python train.py --hidden_act="clamped_swiglu" --router_score="sigmoid" --normalize_top_k=true --routed_scale=1.5 --beta1=0.95 --max_steps=5277
Below are experts of layer 6 (counted from 0) of a mixture-of-experts language model. Rows are named router (the router's row for the expert), gate (a neuron's input weights, with its number), up (a neuron's input weights, with its number) and show model dimensions 0-63. Each number is 128 + 32 x the weight over its row's rms, rounded and kept within 0 to 255.
After each expert's rows: "mostly gets" lists some tokens that are sent to it at least half of the time; "comes after" lists some tokens at least twice as common just before its tokens as in all text. This comes from a sample of Wikipedia text that the model never trained on. Tokens count by the router's weight.

# expert 16
router [177  68 122 119 170 131 118 134 128 131 140 118  75 129 102 215 176 151 125 199  90 175 140 134  85 123 128 129 118 101 112 116  70  88 115 131 130 150 127 134 152  92 106 157 109  76 141  79 125  98 144 148 155 103  65 130 149 113 111 142  87  68  71 117]
gate0 [146  90 126 143 143 144 117 123  90 153 177 113  75 106 135 147  66 166 106 176 164  94 153 144 126 162 166 165 125 133 173 156 149 147 117 133 167  96 147 127 123 143 137 153  98  55 110 136 106 129  93 128 156  86 142 113 113 117 109 110 141 139 127 177]
up0 [112 104 135  67 112 162 165 125 101 144 125 174 183 180  81 181 148 165 151 113 135 102 153 174 158 153 152 137 145  97 114 134 171 145 111 125 129 140  65 122 113 120 159 166 102  73 113  64  84 168 129  90 114 140 158 151 131  99 141 132 117  99  95 108]
mostly gets: ",", " and", " because", " while", " or", " ,"
comes after: ",", "s", ")", "\"", " 1", "e"

# expert 36
router [144  60 163  95  96 141 150 171 141 104 149 165 149 163  76 161  57 128 156 166 128 120 103 183 137 140 113 127 129 122 153 153 150 176 135 155 137 155 128 108 135 155 111 155 142 104  89 129 133 111 163 133 158 116 157  97 131 114 103 191 156 159 106 153]
gate0 [174 132  52 128 121 107 144 149 208 169  93  93 162 145 117 135 139 230 108  98 127 162  77 103 146 146 131 125 139 161 186 133 103 148 103 150 132 124  96 136 156 127 173 131 125  96  96  82 126 106 142 138 127 158 120 126 182  91 130 132 183 179 111 164]
up0 [129 104 132 121 158 118 128 146  55 119 146 107 101 171 125 136  99 141 148 105  88  75  70 122 106 131 134 126 144 130 102 174 125  64  90 136 155 122 115 131 108 126 153 145  85 177 113 161 151 105 123 141  79  96 108 124 177 108  54 123 179 148 187 118]
mostly gets: "\n", " co", " sub", " pre", " re", " th"
comes after: "-", "|", " |", "\n", ")", "."

# expert 31
router [175  86 100  52 146 127 116 169 172  69 117 174  88 131 115 121 156 134 147 104  91 116  73 170 153 148  87 111 105 137  95 136 119 160 110 117 103  93 162  85 119 101 116 135 134 110  85 159 143 100 120  99  95 116 132 107  95  59 176 155  98 116  61 155]
gate0 [135 170  77 134 104 127 146 113 125  46 125  78 112 122  84 131 129 111 117 148 160 124 139  88 120  88 145 143 191 169  99 179 146 151 137 104 138 118 163 118 148 108  70 130 143 143 141 115 119 180  76 156 108 139 145 120 146 133 196 106 140 103 117 133]
up0 [ 74 114 107  85 134 123 115  84 152  54  98  51 133 140 108 154 196 113 153 129 202 115 178 125 194 140 140 113 121  71 130 122 199 152 165 111 129 160 118 111  49  91 120 115 159 106 146 143 110  92 161 152  95 161 127 106  78 121 129 129  84 115 126 165]
mostly gets: " (", "(", " \"", " bo", " [", " rec"
comes after: "\n\n", "=", " \"", " =", " (", "\""

# expert 37
router [184 160 182  81  79  92 122 142 103 136 124  72 147  76 131 121 155 139 173 131 137 203 171 165 132 131 141 135  57 104 117 120  98 137  64 132 115 145 126 102 107 163  50  97 160  74  84  98 109  79 147  83 194 114  98 142 120  65 122 152 107 145 107  85]
gate0 [ 85 141 140  96  99 136 141 145 126  83 102 188  94 129 104  77  96 153  93 152  95 167  74 107  89  99 147  54 109 142 137 108  92 230 121 134  83 158 113 162 149 125 108 119 119 156 103  71 130 133 141 156 234 167  97 100  95  75 174 139 151 123 105 104]
up0 [ 92 198  82  68  89 103 148 114 124 137 148  95 105 127 105 154  77 148 120  91  67 109 166 150 122 148 140 135 146 143  94 146  84  91 155 108 151 172 118 190 132 187  85 120 143 117  27 116  84 117 153 171 143  72 100 133 104  74 103 147 148 163  84 158]
mostly gets: " the", " a", " his", " its", " an", " their"
comes after: " of", "'", " in", " for", " with", " to"

# expert 25
router [149 105 160  94 118  88  79 179 178 114 175 118  94 146 122 113 145 164 120 119 165 130 124 120 117 157 118 144  99 118 146 198  99  39 111  88 151  57  99 145 101 159 110 161 152 102 127 109 142 140 129 133 123 113 137  86 100 129 121  97 111 134 163 103]
gate0 [128 100 130 158 139  24 137 139 132 118 124 174 158 162 160 160 131 171 108 115 161 123 131 133 146  83 109 166 167 119 107 140  77 125  52 138 156  94  61 125 132 126 122 123 128 119 133 110 171 163 148 104 175 116 107  83 146 114 134 178 141 157 153 121]
up0 [ 91 162  98 110 142 164 136 140 119 137  90  93 108 135 153 114 142  90 130 132 155 150 161  91 141 112 173 112 127 143 146 140 105 147  97 122 104 143 144 111 177 126 162 176 180 147 163 107  89 107 153 105 131 147  91 122 181 132 126 107 110 121  97 107]
mostly gets: " Hu", " Ni", " Tu", " Bu", " Kar", " Marc"
comes after: ",", ":", "-", " of", " by", " and"

# expert 26
router [138 135 144  64 101 156 158  59 135 127 149  94 136 129 101 166 174 165 214 104 107 149 181 133 149 148 109 100  51  95 109 127 152 125 125 136 105 157 140  41 138 151  78 166 151  96 160 105 115 143 143  90 193  95 139 122  97 114  51 123 146 166 155 125]
gate0 [135 115 170 123  94 109 153 124 137 137  59  95  83 168  98 165 179 120 176 130 188 121 115 151 140 174 117 101  20 178 156 116 119 134 142 120 129  93 123 139 118 106 127 108 121 121 105 123 148 115 116  93  94 107 103 126  76 105 148 117 112 104 162 171]
up0 [156 141 152 107 109 135 101 156 134 108  93 128 106 136 116  89 139  95  94 159 117 140  98 187 117 139 109 114 111 151  95  97  67 150 111 113 129 154 140 112  75  76 141 138 140 138 119  94 129 154 162 187 117 143 104 203 117 122 109  97 141 116 185 134]
mostly gets: " the", " their", " its", " his", " several", " any"
comes after: "\n", " of", " in", "'", " to", " with"

# expert 39
router [126 158 144 100 149  59  85  87 131  92 153  75  75 164  74 127 173 164 190 170 133 154 140 102  30 131 115  99 131 160 113 102 125 104 114 112 147 143 166  98 138 130 141 193 145  83 144 131 156 106 159 109 106 126  62  93 159  80 104 163 129  66  95 144]
gate0 [104 100 127 145 118 139 123 148 119 128 139  38 101 120  61 144  76 149 168 126  82 174  57 179 143  69 107 142 154 142  84 127 152  88 114 117 138 163 156 145 106 124 104  85  87 166  76 170 154 130 121  76 116 148 137 144  88 103 131 232  94 104 132 112]
up0 [146 134 119 120 160 181  74 104 168 122 100 118 143 142 147 136 110 115 116 137  47 172 135 139 144 143 173  88 168 182 163 134 164 165 142 100 158  55 137 104 140 117 100 156 136 176  96 123 138 123 113 112 154 145 142 151 161 149 118  70  84  96 149  92]
mostly gets: " and", " or", " but", " they", " who", " They"
comes after: ",", ".", " and", "\n\n", " that", "'"

# expert 23
router [191 176  99 109 110  78 141 182  96 145 172 137 152  52  90 163 152 109 124  81 136 178 135 228 165 109 137 136 117 120  83 124 120  99 164 135 156 141 144 153 117 106  93 138 112  41 183 107 121 165 127 144 169  43 153 167 114 118 166 120 140 102  92  70]
gate0 [158 118 144 129 148 119  77 112 137  68 184 149 136 107 139 145 153 157 171 194 142  90 119 150 143 122  78 134  98 129 126 147  86  96 128 137 112 190 136  77  51 103 158 107 144 119 197 163 111 168 105 146  89 140 136  79 147 141 125 134 115 125 118 120]
up0 [ 53 156 132 135  92 141 131 170 100 160 199 130 122 103 110 163 154 131 182 160 133  93 149 127 177 110 204 192  43 139 160 133 117 122 146 177 129 170 120 116 115  63 176  88 117 150 162  87  84 105 102 149 164 176 135 129 102  76 154 128 116 153 103 156]
mostly gets: " November", " January", " December", " October", " September", " April"
comes after: " in", " on", "\n", " at", " In", " during"

# expert 3
router [151 133 155 118 151 138 158  97 128  58 138  78 103  59 122 146 189 178 115 150 116 144  92  99 169 131 115 143 154 187  98 112  69 108 133 125 169  90  95 140  78 114 135 144 122  76 122  79 159 104  95  88 133  81 150 151 112  99 111 145 103  91 130 111]
gate0 [146 173 102 134 140 125 133 119 146 129 110 120 125 113  82 141 142 125 141 109  77 182 167 105 131 135 149 131 135 132 112 122 117 111 192 128 113 114 147 116 151 114 180 168  85 165  90 184 117  84 126 101 160 155 104 170 136 159 137 168 134  73  93 149]
up0 [100  92 123 141 143 167  63 118 144 141 109  39 136 149 155 187 189  93 146 105 125 182  93 148 164  72 157 117 134 171 106 144 100 168 130 107 159  55 163  39 134 144 138 142 150 133 106 129 149  81 144 200 116 126 120 137 171 111 137  97 108 122 110  99]
mostly gets: ".", " William", " However", " Chris", " .", " Charles"
comes after: "=", ".", " =", " U", "\"", " J"

# expert 32
router [138  74 102 101 185 165 106 153 125 132 106 118  67  95 102 170 161 193 132 170  93 165 144 106  84 116 137 109 128 109  96  78  77 112  71  90 133 126 154 144 115 125 100 134 113  92 153  43 128  52 127 129 145  80  54 107 145 103 135 139  79  74 108 113]
gate0 [182  98 116  66 110 164 114 139 129 149 124 107 121 127  86 107 116  80 181  72 143 159 128 141  55  76 157 143 141 108 135  88 126 117 177  48 115 166  96 132  74 158 130 118 141 116 192 179 118 141 138 145 146  97 129 113 116 119 161 156  89 104  60 143]
up0 [124 188 141 129 138 141 105  83 116 168 128 176 134 128 112 150 115 138 142  73 139 184 123 121 105 148 114 134 120 120 155 162  97 153 111 166 153 101 132 124 154 128 140 110 142 120 118 177  96 155 123 157 127 153 154 134 151 155 197 146 147 123 110 144]
mostly gets: " which", " where", " when", " while", " but", " if"
comes after: ",", "s", ")", "\"", " such", "e"

# expert 12
router [129  72 143 153 162 138  95 159 129 114 143  54  95 108 106 152  54 174 192 115  99 118 140 133 122 131 143 158 129 151 101  97 160 114 120 114  91 140 167  89 147  74  91 163 140 129 144 126 111 111 176 104 144 133 150 148  65  96 170 226  93 137  40  81]
gate0 [157  91 121 188  84 170 102 129 138 112 116 101 102 135 139 157 105 142 124  88 148  91 153 154  59 145 121 207 120 142 126 135  62 166 140 150 104 144 118 163 121 114  98 135 135 138 113 118  67 102 137 113 174  97 135 163  87 130 152  95 122 158  84 139]
up0 [169 123 133 160 112 202 112 123 118 173 164 108  99 160 129 162 117 100 115 151 128 145 135  73 121 150  98 182 146  85 102  92 111 118 176 116 125 101 164 110  90  87 128 122 108 125 105 108 177 138 109 131 127 111 125 136 121 131 148 209 100 113  95 111]
mostly gets: " it", " she", " he", " they", " They", " It"
comes after: " the", " a", " The", " his", "The", " their"

# expert 8
router [118 115 160 162 126 129  65 170 149  86  75 101 146 142  68 199 129 120  97 135 116 148 130 150  39 151  54 114 120 121 138  85 111 185  71 123 168  95  94 101 126 111 108 163 149 125 135 187  88 180  67 146 158 133 123 139 157 151 149 123  57 162 113 123]
gate0 [ 92 157 110 139 140 172 132 205  98  99 173 122 203 128 129 169 170  92 117 141 120 148 128 166 150 157 120 126 162 188 112 138 175 111 103  73 197 101 133  92 110  90 112 117 125 108 126 142 107 104 132 171 110 105 158 144 124 117 133 127 126  98 150 106]
up0 [139 151 134  80  86  95 107  64 141 120  86 146 133 145 143 128 142  29 182 104 136 179 112 172 131 140 149 112 127 115  97 101 147 107 113 136 165  91 168 104 120  74 137 142 139 114  91 148 110 163 110 176  93 144 118  82 141 146 115 177  84 161 172 132]
mostly gets: " Total", " Votes", " Candidate", " %", " Coordinates", " Genus"
comes after: "-", "|", " |", ";", "–", " •"

# expert 27
router [169 169 106 120  87  88 122 118 127 115 160 163 147  83  97 162  92 152 108 168 122 115 130 164 139 143 112 134  67 144  93 141  95 163 117  71 182 165 142 102 122 131  81 107 103 148 120 112 118 108 125  72  90 118  78 138  78 150 147 179  62 154  74 101]
gate0 [106  75 182 109 165 116 116 132 157 133  96 131 161 135 152 128 120 150 102  99  16 140 152 160  52 159 126 131  92 126 114 143 213 123 172  90 107 105 139 191 112 114 139 168  87 126 146 126 119 141  98 170 131 147 166 105 138 145  77 137  87 140 180 122]
up0 [131  87 188 119 112  79  65 150 122 143 154 174 123 128 113 104 145 128 116 147 204 114 139 131 104 131  91 101 136 121 211  86  84 134 132 129 109 150  98  72 179 123 113 154 155 118 101 134  91 119  86 136  92 126 109 104 119 127 151  28 112 120 126 141]
mostly gets: "″", " 34", " 33", "000", "36", "38"
comes after: " |", ".", " (", ":", "–", "19"

# expert 35
router [152 189  84 126  88  57 153 153 114 118 155 149 131 145 107 185  82 106  98  91 150 143 114 177 130 138 132 156  86 196  84 155  97 143  79  62 158 160 105 139 123 176  40  84 143 125 149  97 122 161 141 142 120  44  95 136 106 161 158 131  86  63  75 158]
gate0 [199 148 105 148  71 102 110 134 163 147 156 140  92  87 159 118 109 160 162  80 207 143 102 222 149 148 135 134 112 200 144 178 104 149 120 130 106 188 101 146  91 163 169 143 143  98 123 102 135 117 131 134 106 112 186 148 103 129 160  97 157  84 124 190]
up0 [121  84 161  99  85 112 124 147 122 142 141 188 139 136 123 128 100  83 115 163  65 152 143 156 182 158 132 160 151  80 127 123 160 134 121 109 147 132 176 150  85 183 162 159 173  84 199 111 217 106 131 149  93 150 129 151 216 153 118 174  84  98  98 126]
mostly gets: " 2006", " 2017", " 2016", " 2012", " 2018", " 2014"
comes after: " (", "–", ",", "19", ":", "°"

# expert 29
router [119  83 152 106  93 130  73 109 127  83 124 189 125 174 106 131 152 152 151 126 107 176 191 152 146 152  93  94 126 144 119 144 137 203  99  30  92 157 118 101 109 153 145  92 182 127 113 141 100 123 147 127 157 136  97 137 143 133 154 135  89 172  96  68]
gate0 [130  81 107 121  56 137 115 104 141 142 119 158 113 167  83 116 131 111  93 132 148 114 137 152 108 178 138 156 194 167 170 136  90 134 133 159 115 213  87 164  82 180  96 101 108  29 172 165  88  97 145 128 107 171 159 132 106 103 145 137  81 153 123 139]
up0 [140 132 138 146 107 133  88 112 152 164 134 158 146  96 145  98 151 126 108 148 108 148  92 124 167 115 126 172 173 104 141 117 115 120 213 110 116 162 136 160  72 168 131 128 142 143 142 157 142 120 136  57 128  94 102 115 128 105 114 165 142 203 100 130]
mostly gets: " local", " German", " Russian", " military", " human", " social"
comes after: " the", " of", "-", " a", " and", "'"

# expert 6
router [124  55 103  82 124 178 155  86 132 144 188 194  70 115  67 142 194 135 174 137  64 139 159 131 135 131 126  94 110 140 109 143 101 106 120 141  98 165 129  99 155 117  94 150 169 120 170 114 100 130 136 128 160  81 102 165 135 139  22 139 151 162 167 134]
gate0 [151  64 125 128 124 101  99 144  92 126 163 139 149 109 140  61 138 125 167 104 152 122 108  67 113  86 124  89 100 161 158 105 144 128 184  85  94  90 131  82 179  91 163 128 118 154 140 175 159 100 105 153 122  97 135 139 121  86  71 174 133 164 149  92]
up0 [138  97 191  67 142 125 134 155 103  83 114 153 128 136 132 130 126 137 124 165 134 124  82 172 120 117 186 105 145 115 132 177 117 134 134 125 121 104  90 154 126  97 156 150 118 154 181 100 132 156 137 133 101 134 125 170  61 129 173 190 132 120 147  97]
mostly gets: "–", " un", " U", " '", "_", " Un"
comes after: " the", " of", ":", " in", " \"", " The"

# expert 21
router [128 166 129 109 171 147 110 160 137 101 148 121 171  72 113 104  41 135 162 110 154  71 157 129 161 142 107 191 142 133  95 185 164  94 116 131 160  89 137 157 159 117 135 104 123 129  84  64 120  75  98 133 117 159 150  97 141 138 104 146 136 134 123 190]
gate0 [142  92 120 107  42 119 126 150 148 129 122 117 125  50 104  98 137 129 167  81 164 156  77 169 187  61 100 176 105  89 111 108 115 150 120 123 119  74 134 114 214 100 172 170 127 110 138  76 120 129 106 142 127 122 192 136 142 162 204 133 146 165 123 176]
up0 [156  93 151 134  97 140 109 153 153  43 166 148  84 137 141  79  70 109 114 119 125 150 215 130 107 144 114 115 124 153 125 109  85  85  86 118 125  89 133 152 160 125 139 143 145  99 185 117 162 138 227 136 170 109  86 160 143 164 106 126  55 146 142 191]
mostly gets: " JPL", " Animalia", " Phylum", " Clade", " Arthropoda", " Insecta"
comes after: "  ", "=", "-", " 0", ")", " ="

# expert 22
router [108 129  84 144 151  86 127 140 178 111 140  99 108 105 137 115  99 148 123 142 101 146 125 164  86 122 107 151  73  92 100 109 178 113  95 159 190 147  79 172 132 109 147 217 120 104 144 134 147 174  97 111 109 162 151  86 137 122 149 111 136 184 119 123]
gate0 [156 104 157 178 191 140 174  96 117  60  69 121 127 155 147  85 149 134 153 103 147 170 140 121 121 122 146 130 125 145 137 196 193 176 105 110 102 146 125  83 108 132 123 136 172  75  85 112 119 126 105 158 170 141 167 126 130 167 170 144 164 102 113 151]
up0 [107 163 153  47 185  70 125 145 107  87  61 168 108 102 123 102 168 160 111 148 159 120 206 155  84  89 152 102 175 172 151 164 149 157  86 193 128 120 152 125 176 124 185  76 104  80 140 148 147 185 145 157 190 169 156 126 135 130 106 161 135 202 125 151]
mostly gets: " JPL", " MPC", " MF", "  ", " Candidate", " —"
comes after: " |", "|", ";", "–", ":", " was"

# expert 0
router [149 204 110 164 138 109 153 111 162 120 118 151 110  51 140 138 151 185 127 112 168 101 134 208  62 112 133 153  59 111  81 115 145 138 130 143 156 148 127 144 112  90  99 175 141 121 102 142 138 139  63 110 106 153 171  51  79 107 167 170  78 186 132 135]
gate0 [104 126 129 133 135 171 148 104 168 150 130 126 134  63 119 189 145 135 186 153 107  96 123 103 127 118 174 140  92 154 117  90 122 161 134 104  85 132 171 121 145 119  97 133 175 138 102 154 133 153 117  89 184 113 199 100 128 102 119 146 145 110 102 149]
up0 [ 78  92 100  92 113 125  62  96 193 114  37 150 101 122 133 105 140 115 150  89 115 160 133 124 157 140 107 146 116  75 121  69 149 100 140 169 125 158 119 167 145 158 129 126  90 100 139 150  81 113 181 111 170 112 169 117 119 103 120  65 135 133 109 112]
mostly gets: " 0", " JPL", " −", " %", " MPC", " DF"
comes after: " |", ";", ".", "–", "|", ":"

# expert 2
router [162 157 131  85 178 144  94 208 134 100 117 163 170 151 146 135 100 125 114 163  72 126 121 223  85 134  94 166 127 102  97 171 125 184 137 144  98 106 190 137 122  64  97 150 158 128 131 152  92 145  74 124 130 126 144  59 115 104 113 213 112 107 102 140]
gate0 [123 153  75 145 136 143 161 101 199 142 113  88 187  88 132 143 120 135 115 152  97 144 146 140 144  82 113 162  97 102 185  93 128 167 121 185 116  98 150 161  60 133  57  89  83 154 150   8 116 138  96 135  85 173  89 101 161 121 162 112 170 170 113 134]
up0 [120 161 105  76 115 169 158 126  47  81  73 122 106 136 158 154  47 100 130 159 145  95 104 122 153 113 124 174 181 131 123 137 162  86 142 124  87 185 131  88 136  98 133 170 139 141 175 108 168 136  93 100 165 149 192 114 138 112 128 138  60 109 127 101]
mostly gets: "\n\n", "Personal", "See", "Scientific", " Species", " According"
comes after: "=", "\n\n", ".", " |", " =", "|"

# expert 4
router [147 113 157 104 108  84 129 136 143 118 184 105  60 138  97 138 168 203 168 180 167 136 118 146 208 173  93 129 111 122 129 158 123 118 115 182 152  45 164 141  94 155  74 182 139 135 171  99 143 155 112  92 186  71 120  94 125 166  53  90 143 113 158 136]
gate0 [127  94  58 118 143 143  78 157 204 159 131 105 158 107 113 148 103 210 146 138 110 142 121 140 152 146 129 122  60 114 141 129 173 203 167 121 157  77 131 111 166 175  88  95 137 160 107 146 143 147 116 107 112  71 133  81 149 132 119  63 132 117 161 189]
up0 [148 127 125 135 146 106 126  91 134 128 130 117 112 154  96 127 127 166 113 126 141 189  93 184  81 114 118 146 123 136 136 157  83 168 134  93 111  86 145 160 116 155  94 163 125 168 164 120 146 119  73 116 123 160 124 145  96 170  79 153  95 159 114 127]
mostly gets: " BRA", " ARG", " ITA", " AUS", " RUS", " USA"
comes after: "\n", ")", "\n\n", "  ", " by", "\""